Below are experts of layer 3 (counted from 0) of a mixture-of-experts language model. Rows are named router (the router's row for the expert), gate (a neuron's input weights, with its number), up (a neuron's input weights, with its number) and show model dimensions 0-159. Each number is 128 + 24 x the weight over its row's rms, rounded and kept within 0 to 255. Numbers have three digits each.
After each expert's rows: a language model's description of what the expert responds to. This comes from a sample of Wikipedia text that the model never trained on.

# expert 10
router:088100098100155096123126118127151197178133124110117162171117081132138155132129133132118162152137158133141136154095080114090131110135136132110140123163177081113117138116107152119089134079140132097112116171171086127143160095140108149166138119139138108140166096147134116154154159133116099162111132115096152143134121135155113126122175150157127122090088102111159141116127181127143157141146100115121119134107098116100117097101085157139135118118089107126146138124131152149128144133091116
gate5:112169119129140125128136143115145144118113126105134100113143146114185133092142116101117090117137171109109138153137131142127131134144144139122153096127122203168140121128175137118105150126118098111093167106110133107091159099155161126125162129114110108117153152148131145126136100126118157150120131102082098137153142139144141097108089087120127136087168104147113114083155148117117107137087153121109083136137151130137148123189077114107107128123165145096110074162118167177171104116118134
up5:121160104130149154102118101107115138135143126148084128103109092122123126157143119086073124097147143140139146104121142123097160079155127076110168105160165148122144144119109135148119115140133100130102150118093120120078119125142128110171160110143124131143153159207125144121102095146153154110091122119132136125132113137145101160155125122098167093110168106127106129167136125118108094148113108106133107104166125153122153159130127124139129110071182119163146088139139164096157118086107118
What it handles: Table pipes, ordinals. Pipe separators at row ends and table header rules, especially in election and filmography tables, plus words like first, second, long.

# expert 43
router:129153150143129132122159119150099163160104154129170164094105090083118133157061174144142138126146136118087095125121143136105118113127154180109164107126088152120090120109141134151125128089150108099088120115093106106140174129126104114097130115126128146098123115137124099091121146148148130176122142117158152164139146154133137090179092108116128160120128172148168131124161099131152127127154129118128113125139100166116145144101096161172153132147104115161134124122104127130160064131126137
gate1:122139100146119139159122139087173107105118169140159152172148133138124098148143130112075066135132149174103109146116121182095147092118091141122104083155100126134086132135194171154074107097140082125159155089131150139114102089131143164119146123086171140141106131123127136135122145112148134139156152094104131179106129111132150089125133114134118158117179099112140120134144104121111136127158128120118127125123148091105138159140139146123152100133129147148136144120129151089159123123119142
up1:149137129107101151144122079180104087146085139163117141162126103154103134156153121178151100172144147120097120116134128114150114106101113080156124089133129134106135131097150089148130136074134151130138178097125106149073124117096149143116105103129137125139166118135156104128126141116132123133149113137097131134194098130097101116151157140102126119087068145157123137142098163097135126104140130128090113131127165128082162105112178119142149109097118110113154117146154098121127138122103129
What it handles: Small numbers in scores. Standalone small numbers in sports scores, standings tables, dates and episode lists, such as drew 1–1, Week 4, January 3.

# expert 13
router:141070119156129117102165154124161114130157110124136086101153135152158108113139125163144120141130100114146151139160141146109108118082132115138108130113155184124141131140161118103156186129094144115101164145149109086102113094127113150165126161113137125129179140108131124096137107178155156109179124135119154100151121141085090138186108124139112132112158165121106137105154137137100107154134180117132154140115152170090110107139148146106120128082136156118164117157161111108121124109142133
gate0:102153111106108130193120106087103154145135120133100107166172124136139145135149106131165144097111081116084150102154107125131143156103153185142152117136143200177154109151133119118142104098135067125127128162133123127077132139124132163137122130132083139114131128144135138150100127133124141129123111130127166095098121113135069099135133126154084098128134174155126109086123194117092109124132129102139127157144149122143143130142131149153152143107158122114133087142117122101140095157130110
up0:074137122186123117156117101113137151112078126134148152100099113136083170126074107170100050131108130125162108119157196135117079138108112105120128188144125092121128120094131091144087129162173130123133120131109123136144136141128123104145148160150105125130098110089127165154126112115112143124124132097152131095136160161112109122124138164156112101111094130110122143140129095114172128124142138132070120137104132128121117138163118110101117152105116149135127129134126108147159096111150153
What it handles: Vowel-final 'a' syllables. Mid-word syllables ending in a, often in foreign names and taxonomic terms, such as Neva-da, Teym-ura-z, cult-iva-ted.

# expert 38
router:164075120124133127164116106164132144114105152124110102140093150116112151088192144162151132135145145109137130119153170148131158104148122115157165101088137107170106113160132128147155086107119089130088077107108104139114103154107077117157099138128138114127142137139142094106095137175123144109148149132148153128115146120104072157156135158077104089142175120128119129176142137145153136095137136127119100128126124133151140126134115146123135114169110140122104137106143130142099152159092180
gate1:125113091150096182124104126119104156150112104168146191128121160144098097133139160123116098121158112192105132159148143139130033143125112143147101103145097123089143106132127138115113132092134103116107119103122097118128131136108136116116142118126126158154131118129134154118167117124197142124113114122151096166143091136101109122103114121135134155120084168124114115135124159150155171139133138137168126111097083159154135106152125125152082139122094151124152099112145153141125129164092132
up1:107168133151097149150179126128114107154154129139134115164181103124136081123124113136144148161131134120124111126085102133108150155162159134101141109142110156108143147126142129124139168117104153137159116167146118136119167091132102155157132145109153129169062105124121100145120098108136106125112106130139175129123148132112166135121130180140104125094151154105133147088161146099093130141127135127123113144134103117145111151070110155125147152147150165090148150141174115140150139040137127
What it handles: Of and by prepositions. The preposition of after nouns like part, member, one, house and municipality, plus by, from and nationality adjectives like French.

# expert 24
router:114130186067147115170141154121141108116156096106132123108110154127064136106209141139158150115150111114119119145122117126121145118115122122116130126110138087112141131192132121124077098107113118141179133095113159102109130123114080119084139130169108123133113146119148097123190128153118151101086130117156093124140137128162130099123133144131128181127167144103146141130098097109111104104165095143170114133110114120155146139096134173121142116131141115112120134121132115170097141153138120
gate1:160138088132104138105182147073189121123078131119175122153131150114137112113135139136173136121103140144119139154151122136135097123106134147147098122144113105151143172122153152129116139098144099146123111134120112146091137137133105139131140161137188153171048152130136179104127146150148160126119139156168135122151095110142114100114121154112124095157117126117137136098120138139111102129107105091176112169164144131132104130099101122189172128121161143102122116153160126098143122120147140
up1:089115160109143115152117079151140121144149097071105180098127103154132113141137149164125135153119145127139100155161123095122160137127125098152179107117095129086159089143118153123119142138096108093132102140153086154110128127131104152093111112077120109122110120100147117108152153115138138151102135113099154126120143146080128112100150146150111170132170165111126141143128106104144121119215112100125126117102144126136111197137117106146095130124124107180123126105125103139097129146113129
What it handles: Location and time prepositions. Prepositions of place and time, mostly in, at, from, into, during, within, heading a phrase such as "located in the" or "in prison".

# expert 29
router:105164166128166129166154127145149101114123124107115144170147121143114157169128128131143093186139141120113122155107131179167155168126127083108130080126121165111120139120112104138123159136152113119146168099109171072127113080121146122115086140146173114146091097091139110110099139156134134159147143129088109117113147141092158134087183140139158105105096123148128076120122115130123117117155112100124112117134146124140153130089149120131153135130143160095126090112095158112112159115127107
gate0:144095080101172088161126151065120129136154107155111099154140136117118104145127128116118121093147124106136114134144114094162069150162121113164113118075153117137134113136140108134157127126141087105138155135172074109109126108107099095088157101113126139155168110100154154110094132142125158146082102158129123126128093117116141124122116135116086135145121133147110158097148152097107130115124143104097132155179166129131124129135098124158137134137162143139130143093122165181090136075126125
up0:124128129125158147122086092151114115120090098134168168153099154117154111126130131105080141117123136170079164124105156109110168114125164168123122147125115153135123132137159117159111126127141144134147113145125135147117094112137140147102096122107111088142129116145127137123098118122128105076156142109091106185106140150140125118166106149133113134113117130161126073134173086155124100079155146148119146115096050142162122112139140115076117098124136108096138125111119138168134137146104191
What it handles: Biographical birth details. Words and punctuation in biography openings and infoboxes, such as born, Died, aged and the comma after birth dates, plus coordinate marks.

# expert 39
router:124082128129159135171135107164169116085130124105108130122099086101073106115167107114095160135140158110127170125139106117117130147135115128100154169138167116107110115153145145135119114090135133106073115124159156120111133153148159142093133095126130117137080125169135158115166124149074142096122126120114164127128168120127129175147108123163172116145166158101096126116145111134137159124176132144145161110131119130159123145164131135151121121123136110126180134147116136072139092175138145
gate1:129112126152135111134114139129132150119118091110112188138202153098094099099129146137155137120193145147154117133115158161134134128122111141152117141118104136086136149136141131116064148121129118121117116106118108062099080136134148135108110125144120165155125132117122154076119136123134149127078147146099084151112113143130134103086142154114110111127085136142130141167138124138139144176144097152131120117132161119144146136097122084090095125151118160147116103120188103171145136131116080
up1:071165131095119152116136118120150153139123162164136128147098099144112110161143118133150109135092120108145110082163123151158167136145167104081125112135119114181122109100148139118086103106105146083155138157119155135133157151118130128146145140111149149109118125109141140104112160120135128157175080138166091139102149124079163143156122152092132124124169116124131163109139125136170096100119153132129125164088150092118096144105133088154153143169116143075125141135139131115149100112160096
What it handles: Infinitive to and modals. The word to before verbs, and modal verbs such as can, would, will, may, in narrative prose, as in desiring to match.

# expert 26
router:133142100115098137090159131092121156186126128133134152114134116139112154173111107152124128102112160138111156155166130160139152110122140108093120125122155085158103156101109176156094137110095170141110140159170114117136121111143093168120151164150123161128152117116117154165119120117125119118148122054144148138095138102127118130144146144103135143146164151136143134125115085064168095138151094131150181123140126085107144114147137114086133104082115113111139156119130117118120144094144162
gate0:140091137120183142143141176115113131110096126102129129114104123166131109144128152127128118111123142146143136094154125113093141127096087140152165118087137130171127113165131107115120160123128123111139101136130141144182138112091140116154128113095094170106153158144108095066136115100137152110129133124120123140135117099130113121107122175192172131108090096122142125132116185123129099126172114188101106165135148087107131077105103099184118104136114141127115154101137109159124109120116134
up0:107083142090177109119141169148084087126123101107095148112125134157108114125143111143126127148142118153127136133128108174138120096085131085124102104098109125096135123099117119166158134102133193121123143151132069074134136121107157078111125121166158086142160135156098160119110116121153119124119130118097133145120123132102137159139138133117166096140155130109119149123085128128157127128141190130159145121101138132120088084134129127199124150106095124148146148133104113109111139091135156
What it handles: Inner syllables of names. Middle and final syllables inside place names, surnames and titles, such as Craig·ma·ile, Castle·ma·ine, Glen·tor·an, and des.

# expert 48
router:111090091105141096098105115132143098115156145096130148118102167108174131175136087160104086156125126123134139083131102146119136143121143136130154104097133085163172119096119109140148162112087094170159118148143108059110117133113078143112161171134140093147136126123123102158109134113079117137132127143121111126103135156139095150124080119130112093138177134121136171128118132155126074128080148154141145129141142088126141130139110140142118091096128107121120113131130134104148128103160159
gate1:122159153133130155109150142129142134126097143143148135120148117115152142081151119120097136064159183145104133136098129115156123137139135128108143132112170153110126110115124119144184117135103147104114097120099138136138110147139161063127114119148103133146157146164137090100146110091101070106166143126156134145095123147120108150126160074147102124106101157138137135140156133098130126186105118108083113128175163096110096094095138105088143161131105110120151108145132119107101105150173117
up1:124120107131167131123110140173178108108157171130114114116124126126110111137120159125124150095126146118106148151139071122133077139111099076132129145080152087133101060105175133096124125146083099159169117094122156121118155103157129136166121138082124114127184095124124102124097140107139096119133122090164111133164107132140137078134142123119139114121131123110121130100151130179107087101129113130131162153131114148155139137133155107112140141126092142158127145142140159107134071167142125
What it handles: Single letters in foreign names. Single letters and short endings inside transliterated non-English names, often Persian, Arabic or Slavic, like Ya-z-d, Ara-s, Tar-i-q.

# expert 21
router:152186155104119141152121133145111116163139073149110121119077131111110120124085161094126138099118155137123131150112108112114133126141128151091106121103137126106098168091117154142150148103154106125079106096125140177133152088113110072129104130111103166144134138154122165139157118138144139087147130077148139112173124128131100094138142139124162152114139101134093110112105111107132118161158067137094142115094121121114115114131178116129092135167180129087165158142114139142122139138122110
gate1:156140113113105132119085125088121123143091152127144114134105132163126149139150129146089149138117124121139166127130131141124072073142144128131123149127097151118117153101177118161122106111154143127128138102146124151121109114095171151136132147139142152126118146129099099113122199165126141196114111120109164137110105088112107126100136053159153115120126131149116183098107094109111152139146115167072101119146107113156149116102149094144128093126088151105097113124095100139116150142124155
up1:089166135149115142162098138136123172132121112147106152088137123113077052101082187121119099136140129104132134167125133147114117179112158115118141135128121109112131126136154145121124088087117172118148166161104118142144129133095172139125099176166113128123115146094136161126098174156096123097161129154102076149106139138103133136127134102131147150173114119163135136146133114132130128151138148100146146116128134116115122100100134128118130047136116123087151152128106137116125135132166110
What it handles: Word-initial fragments. Opening one- or two-letter pieces of words split by the tokenizer, mostly lowercase common words, such as bu(ilt), Qu(ay), du(ties), o(scillation).

# expert 12
router:115091136111121111134179124175100111110120143119116150118093124156089140109164116104136190114107141137110150170147106096124082142123121116160120093141116120107097143139145159112133106166127150162114123106118088169166102101130110080153149091136113082169135122115136121103107147134160120103150122153114123136164121143135140120142168103131138134169096059123134131140121120118095107072126121129167120125137091145166118107144119151151184156130102147121131086129088112113120136100117148
gate1:154109113142118135181146103119140120124117127107166141138136110141142188142145120147144107173185133114094136126159128115157106116140121177148063101138147126097138138115152139135135100094091146121140103138104110115128112102157096147167142108114173145162070162132111173116121161136127128155099165135095122108104124131104110125123107118135097111122107152107149141129133116111138104099126139094138078110135104147132128103078153108181154137125165137120118144149209146141151133148111128
up1:100149129123150106112161114143108170154154144147077096137138139151115090141102140152175127103089122098126157147139133115134153138109130118118142107099157141145102132105117093115149155130156099139095158136123141169108122105144143101061147161157104124111123138118129079128139093113128160105163086090139160134168151157173129110138145139109148132117144130115147150112130174151117146128128086154088130111161147122135125162107089123088079127139148101136184103085111123110088157141133119
What it handles: Prepositions, words in titles. The word "for" in book and article titles, plus in, on, not, New and mid-word pieces, as in "Philosophy for English Readers".

# expert 51
router:138142158135127140131115120112163115089171099142124126113100102091109165141076131084128149119137136139114150129109145129131190093106129155080167154091142141111155133101092108109098134111166136147106090114108119123118141108146155089133145078155135127155100102115127158115191105099152098113113110132162131136137155144133133125149172082129087123131119107117114086121124129154158130136099096105079112119149164123145137135123164138103120147142168097155089136143149144079125097125125104
gate1:117119159179162187134130101171153141088208135087111127155144150148159156101109091140097121114153141119147109152100140138172087112103126135139087127160153162133129109105152103107137149156139076132105167112135141145149153126138135107132114139133148085127119076067132153174159118087145167121098123143126136146123112133153142114099133141137138117143129123153138096119123124132145171132116137132124128131100123115085134146125138086151107108120107112146127147137129151106165173165133104
up1:128103134144132115110108120193134133126114125146127115158147126161160077090108107123144109123123148107149130157114145174151105109081121103135146129141142166089138143087145121138094132144121142115115119142122123160140117147135160114194055149119111139091124126126168174120098137130115122140150132127134125107184140140123110113149148066134113135123149106115145111106115119110149110130195079143150133152100108107126169145098135124090172132150169163090121129140105163110131129113168125
What it handles: Word-initial prefix pieces. First pieces of longer words split by the tokenizer, often Latin prefixes like ex, inc, conv, rem, adm, as in rem(ix), infl(uenza).

# expert 2
router:102142162123065174123117149137155108113135129154127137187088102146132143096093127134114151104145118119146123156098132126145091169159112141107116129119093126118136162156154133124101110163128171090131155126134133117162162119140106120178147097113105152119128128121120163102124111130100111182150130113152119125127153116118109128154115128122114126110139162142129119173107140082114166093144146099112109123159083161175176125137159126126098161142115132131126148135110167067090142112170094
gate0:104106129108148135125119092112150091118118138145106140175170120121124167114092081141147119069121170131112119147165129185089096119133075144139115121090109168122142128158118127131113132187148164134135079142124156115145123109166140124134103188118084127118114101119107106127177106153147113116161150118102114135123113157125132131168102123143134128114165121088093119154145120142125113123117139161123116154166150108118100114138142143131064139092130101105149140145153097133123112148085117
up0:141094166101136150143119149139127129083160128096137123100150136114134129099085120154131096108110149146106127114108116115104125156137129189133136108177136124163133149079115077103115150146120147110117148089136120072152102139165138149151116133147120156147128121080105124097115161170092125124148130189119134146158143121132099122120122129131121110128129121113119101104136122098092075150120146121182106143100165158136071107097112121146100137143132125143138128074114149109116074104155095
What it handles: Month names, name pieces. Month names and their abbreviations in dates (September, Feb, April), plus pieces inside proper names like St·oke·r, D·w·ight, Saint.